Experts of a small language model: 12 layers, 48 experts in each of 12 layers.
Below are experts of layer 2 (counted from 0) of a mixture-of-experts language model. Rows are named gate (a neuron's input weights, with its number), up (a neuron's input weights, with its number) and show model dimensions 0-127. Each number is 128 + 24 x the weight over its row's rms, rounded and kept within 0 to 255. Numbers have three digits each.
Before each expert's rows: "comes after" lists some tokens at least twice as common just before its tokens as in all text. This comes from a sample of Wikipedia text that the model never trained on. Tokens count by the router's weight.

# expert 0
comes after: " the", " and", "or", " a", "er", "al"
gate0:134094164149069177120139151140160131106107091083158129102154088122183124129087102148143143115122128124124099152166112115159143104171125162136090107133132110109122111079080159125128171078165134152123154103139120146143137123138129116119134104162135180144139155095140099112124170130156146089149108123111145142142119149131136130128107111166105158142121118131108132132107116126162169139140
up0:166127126168107135130147154150138212105111136142126166189155128139117121099132109081116126110133165113158160121155104171153144162123150080123104140091137109134148129138089150152128151109147104157101130164140100120130185111126155125163110112121132159139131140140150148136144102149147175137139131131124132139126127103138106107078159150095125148133143149129082102096119144168138122103115

# expert 16
comes after: " of", ".", ",", " in", "ed", " and"
gate4:141113133120091122139105112117070133180093125153136094168088117077117179144097121142162155129129125135122119165125136129114124138118145151135127100113095081144112123131128159155180145128100140088136141136122119170158069115099135141109114097150124130131116138108113165161121161095132115142136110132150104106116135169146130146129123126094126132120098115084172111141140162081110132084175
up4:113160098150111148107127103122089093152092159140133096139179078092113134144109120100121097146108142134119110107098123123108145129163114177165119116132173156150102121086123164110128153101128135120135152135155124132131116105093068119153190153144132134118133131102108143128128144190137127106167108120119120081108109116133143117159111142076102128130131108123150135091138144133120109109183

# expert 46
comes after: " the", " |", "|", ":", " Ch", " A"
gate0:108101119122103168125154149138109167113103086145111093172118133162114133092134142122115097127162106111109120149139113127134140172097163117132130117137131135132113097106111122181146120133140126172113119120135141100108133154107148107132117160124182105069104062145147140104120138119141170108119182077152138123137136155167123143141105185110127125131109141123081135149132165172140141147110
up0:156118091111169102133142141128142080167123125116117167113161099109133093112139181134141119144140117132150122124150118147059113133133151130121144118136121074162145126137112124148144075119144125138158153108144067060173110115131101133110152151136162156122094144142117130129080085151150096127144101141134101147112137117133126113089126143150152160109152093103169123110150111111122105131117

# expert 17
comes after: " f", " w", " a", " l", " was", " F"
gate0:127124124157105093136123138140110115151123131146096136156088128110108119115143110108106146124120099147123105197157104131136143096084126109153158132090116143098151112143151192141103130153093073145113110169105167100117154123098127130145087100119146124084128109148138109126120071172138101143125113093148134123147128122138147129156175110155134104143147125156149114117169176168104142120116
up0:168154116117106142133124102174148155127144116125120135112124117138189163108143093139076115144103159110117123164103154172149125113113162131079161154146114112134112123140127113130136138120147119137122091120140098135116115105092073126134106113096120121120133125079131163140086122109148086153130114089102094146169108125107133102140064135115171147099123126124122121150162107132149092154079

# expert 10
comes after: " P", " L", " l", "os", "i", "a"
gate0:138094155172127102120145122134097125136126128175139135125142128133120152125132141140134147173127153186112136151150132138080151108148125117138126150116063109171113114116139138128177125102120166106083107137111207167109105158155151138119105111156158123150122188108089169141134117120157147128130150124165126123127130128129147159109117150089073121142099105131114110149167149126122130117109
up0:177156123136129121165115131120113084155141140098146148125106097100140103147094127147115094156156136113131114070116152105169147140102168111125077136162166137115098120145095160149098149125141093170143151142123096111142136095079137127141169146122115115160152131140146095141153181099088116147124117130125139102132119132120134102118136100120165124155146172101168160102112104125142158150154

# expert 38
comes after: "1", "–", "2", " |", "4", "3"
gate0:136117143161147147118131141115066154172134130127109084109173128137157142134099173112128163128133148131132148142157094146150155079103145104138152141088079125127086138080140138127165152125155099120102168104106165148133126089146155141079113133114127128124152107130128160107156137129136177131127161126147132104124093117113135128170081138119067155152108106109117106100135120120117115138146
up0:116113146142080135123105167142108167109089102119110114157129099134100125091125083142121116140122115097148117094116099176152153135130101120139104108128137142071147134093129170137185134125137176122106150151123136180126174131153144116159050161125114137110114118149110113111111135127134172133104121148142090165100132123120111124177159115115131169103137118128139119129139167152131148139113

# expert 9
comes after: " K", "-", "k", "i", "b", "im"
gate0:135131122154149092104127098125119101128144140139108096120135090094141136133082108126110121142128121157134118151147123133121066137117131085120142121144110149120134087126113160117134184133148141114108106113123124083175130157136159122125128146121131141151122150178162108076164167085141139159090094114100086138175140167117160109099138162143102111132174101089126157114138113106125156088114
up0:148155094123139110127193155100127129120161140167108131096160109126166135132140158129154145123112120175114121108143161140109097141111155090107127115117121135146151110177142095146122131165124155124109125099106131073137117095160144128133075148118141109151146149136161097107166157143129132193101131133163113128138153148149138163099128139128127134142149131102141141078104162127090134189148

# expert 33
comes after: "t", "it", "om", " t", "m", "1"
gate0:135125108170112165119136140139122144130172107107103140107121120056148128123116141119124128131176096148157166102108127125143078139118109135126084102168132141135119141132151119126097117141160174107123144153119086114172125136142107099145159109161156112125109107178089132148113129164124150138089163143137089104130095139095107085090128134121185100120084134121145117110135159124106117105145
up0:141160129121142160126123122143143134140179122089103133104139117064143124134161137100150118098149118146157155128115143191106120124169092152112132072166133134143136114132142101099093115175146162098134178134133071101161133115129117109147162097117143120125136114145109115143131149151140121133097142123116133114122115149115093124103129104126202141117061140100146123108141133109113099135160

# expert 29
comes after: ",", "-", " of", " the", " and", "."
gate0:104134132172107046117156126141154146138160155129155128118156147128087096164101131158142072137066135149110099132155133149139130142165074151133134131144161124143144143128146103104100126112136134144143115133153106116136123119113116120143132138090147107112111177119129147113184105171112138114133115127133148110083143105190115100150111105154168110161137110144140143146091116135143106133151
up0:123147122145167132133125121162135176128180150100122141150130142118126154147124182142172126126128136168145144116111054108109154130118145170135097120075103127155093121172086113161144125137130103151155125125107140133148111144149118141108111160132176153134115138107130105143120090155118113106147162166155129105139130172171135122130105168090136098155120115104136144132127140108128135149194

# expert 28
comes after: "r", "c", "g", "er", "t", "id"
gate0:142108123135111111113124186181139136162103140116124142125110149137148125149104128113097117154150092126105163142117104138104142118132122104092167104145115124118125117118182125148121109107103092147139168145106142162106091088130091083161113152126136177129136099117127070145134083108099115143144145133071124099140137157136146110165123136168079143175129133136135110138138078126101129123157
up0:158125110118155175140103099068147095141103137155132136126135147122105131119107153099175120095107119173187125117094170096173133143162175157108093125103146155152136166135113130129133125148131147111090096105143096145137106145108155157137156096118108106142122123153134147136126126115114083127108129172144123156092139110116104171092122113093125123105114118133123147092122161133112089113092

# expert 27
comes after: " L", " ", " T", " D", " E", " B"
gate0:141139116108129118152134130156150151141112126127139147136090111139123145177105155101148162115112105137151212142051154113107130118083144116128122184123124121142135115128129125168116114149109143124100113106128166131176113147149072123123109108166130132124146179102078143210159117086106134121126149144117116126129152108130087127105152119149150119120118140143154149121132126118121125119125
up0:106106151117118137129103136130161102138112134139112144127135136115103142123154086102134145109145154127130090148177140141145146152106084171120129106111181153159114139150118118099119128130136145131129113147138079112100117068095161202105160166049116115164155107091141143109098152163153143147143084131142156111114103140133154108122101154120109144093146126143121102111141128123135113126154

# expert 1
comes after: " h", " t", " H", " st", " g", " r"
gate4:147134122103111128085114126135167138115103114149094105121133103109102133137158166073127164158137095173129178120108106124137108156102094117115124100122122121121111126156150146142106133168165132106117117092115179112168122075123145086127135116158129159112103103129135143114130120121139204154161151121137099117125139114120132139142067125117174070148139103163113138113139144126156148123127
up4:137134125094124110133096099137141151118099119135135112150111153168136113089162102131143129147140136113162172166117109153152116137077145101104133145131142108104145085135164084107128144123126098143123146102111195140145144145177136107168116127151128146132103065136123171155130142119125101106148095120132142087122117112125134191140134169157108101124121105107098099081154140125163119158142

# expert 4
comes after: " M", " 202", " 198", " 200", "2", " (19"
gate0:111091146138171133108134114136116125129104139124103147172173168124114145171123151140090136126155151098144161157162131119113118115122096095140135127164115110133123080079127114130137086177154127125091143125128131149093137145089086136133100123146131087102128118146129156149175100142154136126140104166139076130125127093073171105118130130156122127148150084102124173138160108103131127146109
up0:117106114131134132162176092155090121154140116141155140121080099083124130162111134125134147125140124120101105127147141124129141140137131114139145110136143134128089164167108134132104100123159125140107170112092129131113101152169154187094127156156154110156155111107106090169169102147086139133122126112160111117135079173136129162153142108100079131143152128108137135117117188108075126120139

# expert 37
comes after: " |", " T", " 3", " D", " R", " I"
gate0:152137143125133102141138158114110125164107046120119158103172078112139125102121144110093136147082114121144131100123111117148115102083130094090139128152121107130113123124152151145101143134123108169158105099108141090156115110159200141098108076116111136147137141120119116100129160091162162148123125130160152085132164094100136127103151107137123131136134168113121120133127149135092161130148
up0:100120121125134176108112140134104129130119107140106126162127109138070110091126121089127116111161084074156157087134112097122121137101114093087133133183136105160129108116087107107124162130166090156152112101119149112109112157139150140136139171084126123163112156119125121159153121103165126104121127138118142104105123071120130121137181149118126094135131101134158091108133154165123095106115

# expert 44
comes after: "\n", "|", "-", " (", " the", ":"
gate0:084179149119109137133124148112122146143120114135083092085139146169162131137154141144150172185105143132149123100160084143112124136145100135164138103136107109141106152123098106169125094100127120161154129128111130140146168080136116163109160154146121134099126190114111126154115118095156097145170144137129142129137081131118135123125085150136127103118137100117156126122157166117174087134133
up0:130154167122122099130121099121150179122123145103164105155119172145092132149105135099127084123115130111097117112146090156141118174115116143124110090112153142134148110103135111140109104178141107140121191122127106103116138122094128133130157158140158148120165111124148103188122117135103084130145121142148135051122117183134155146171141113123111175141138104102130121092141134126104155143125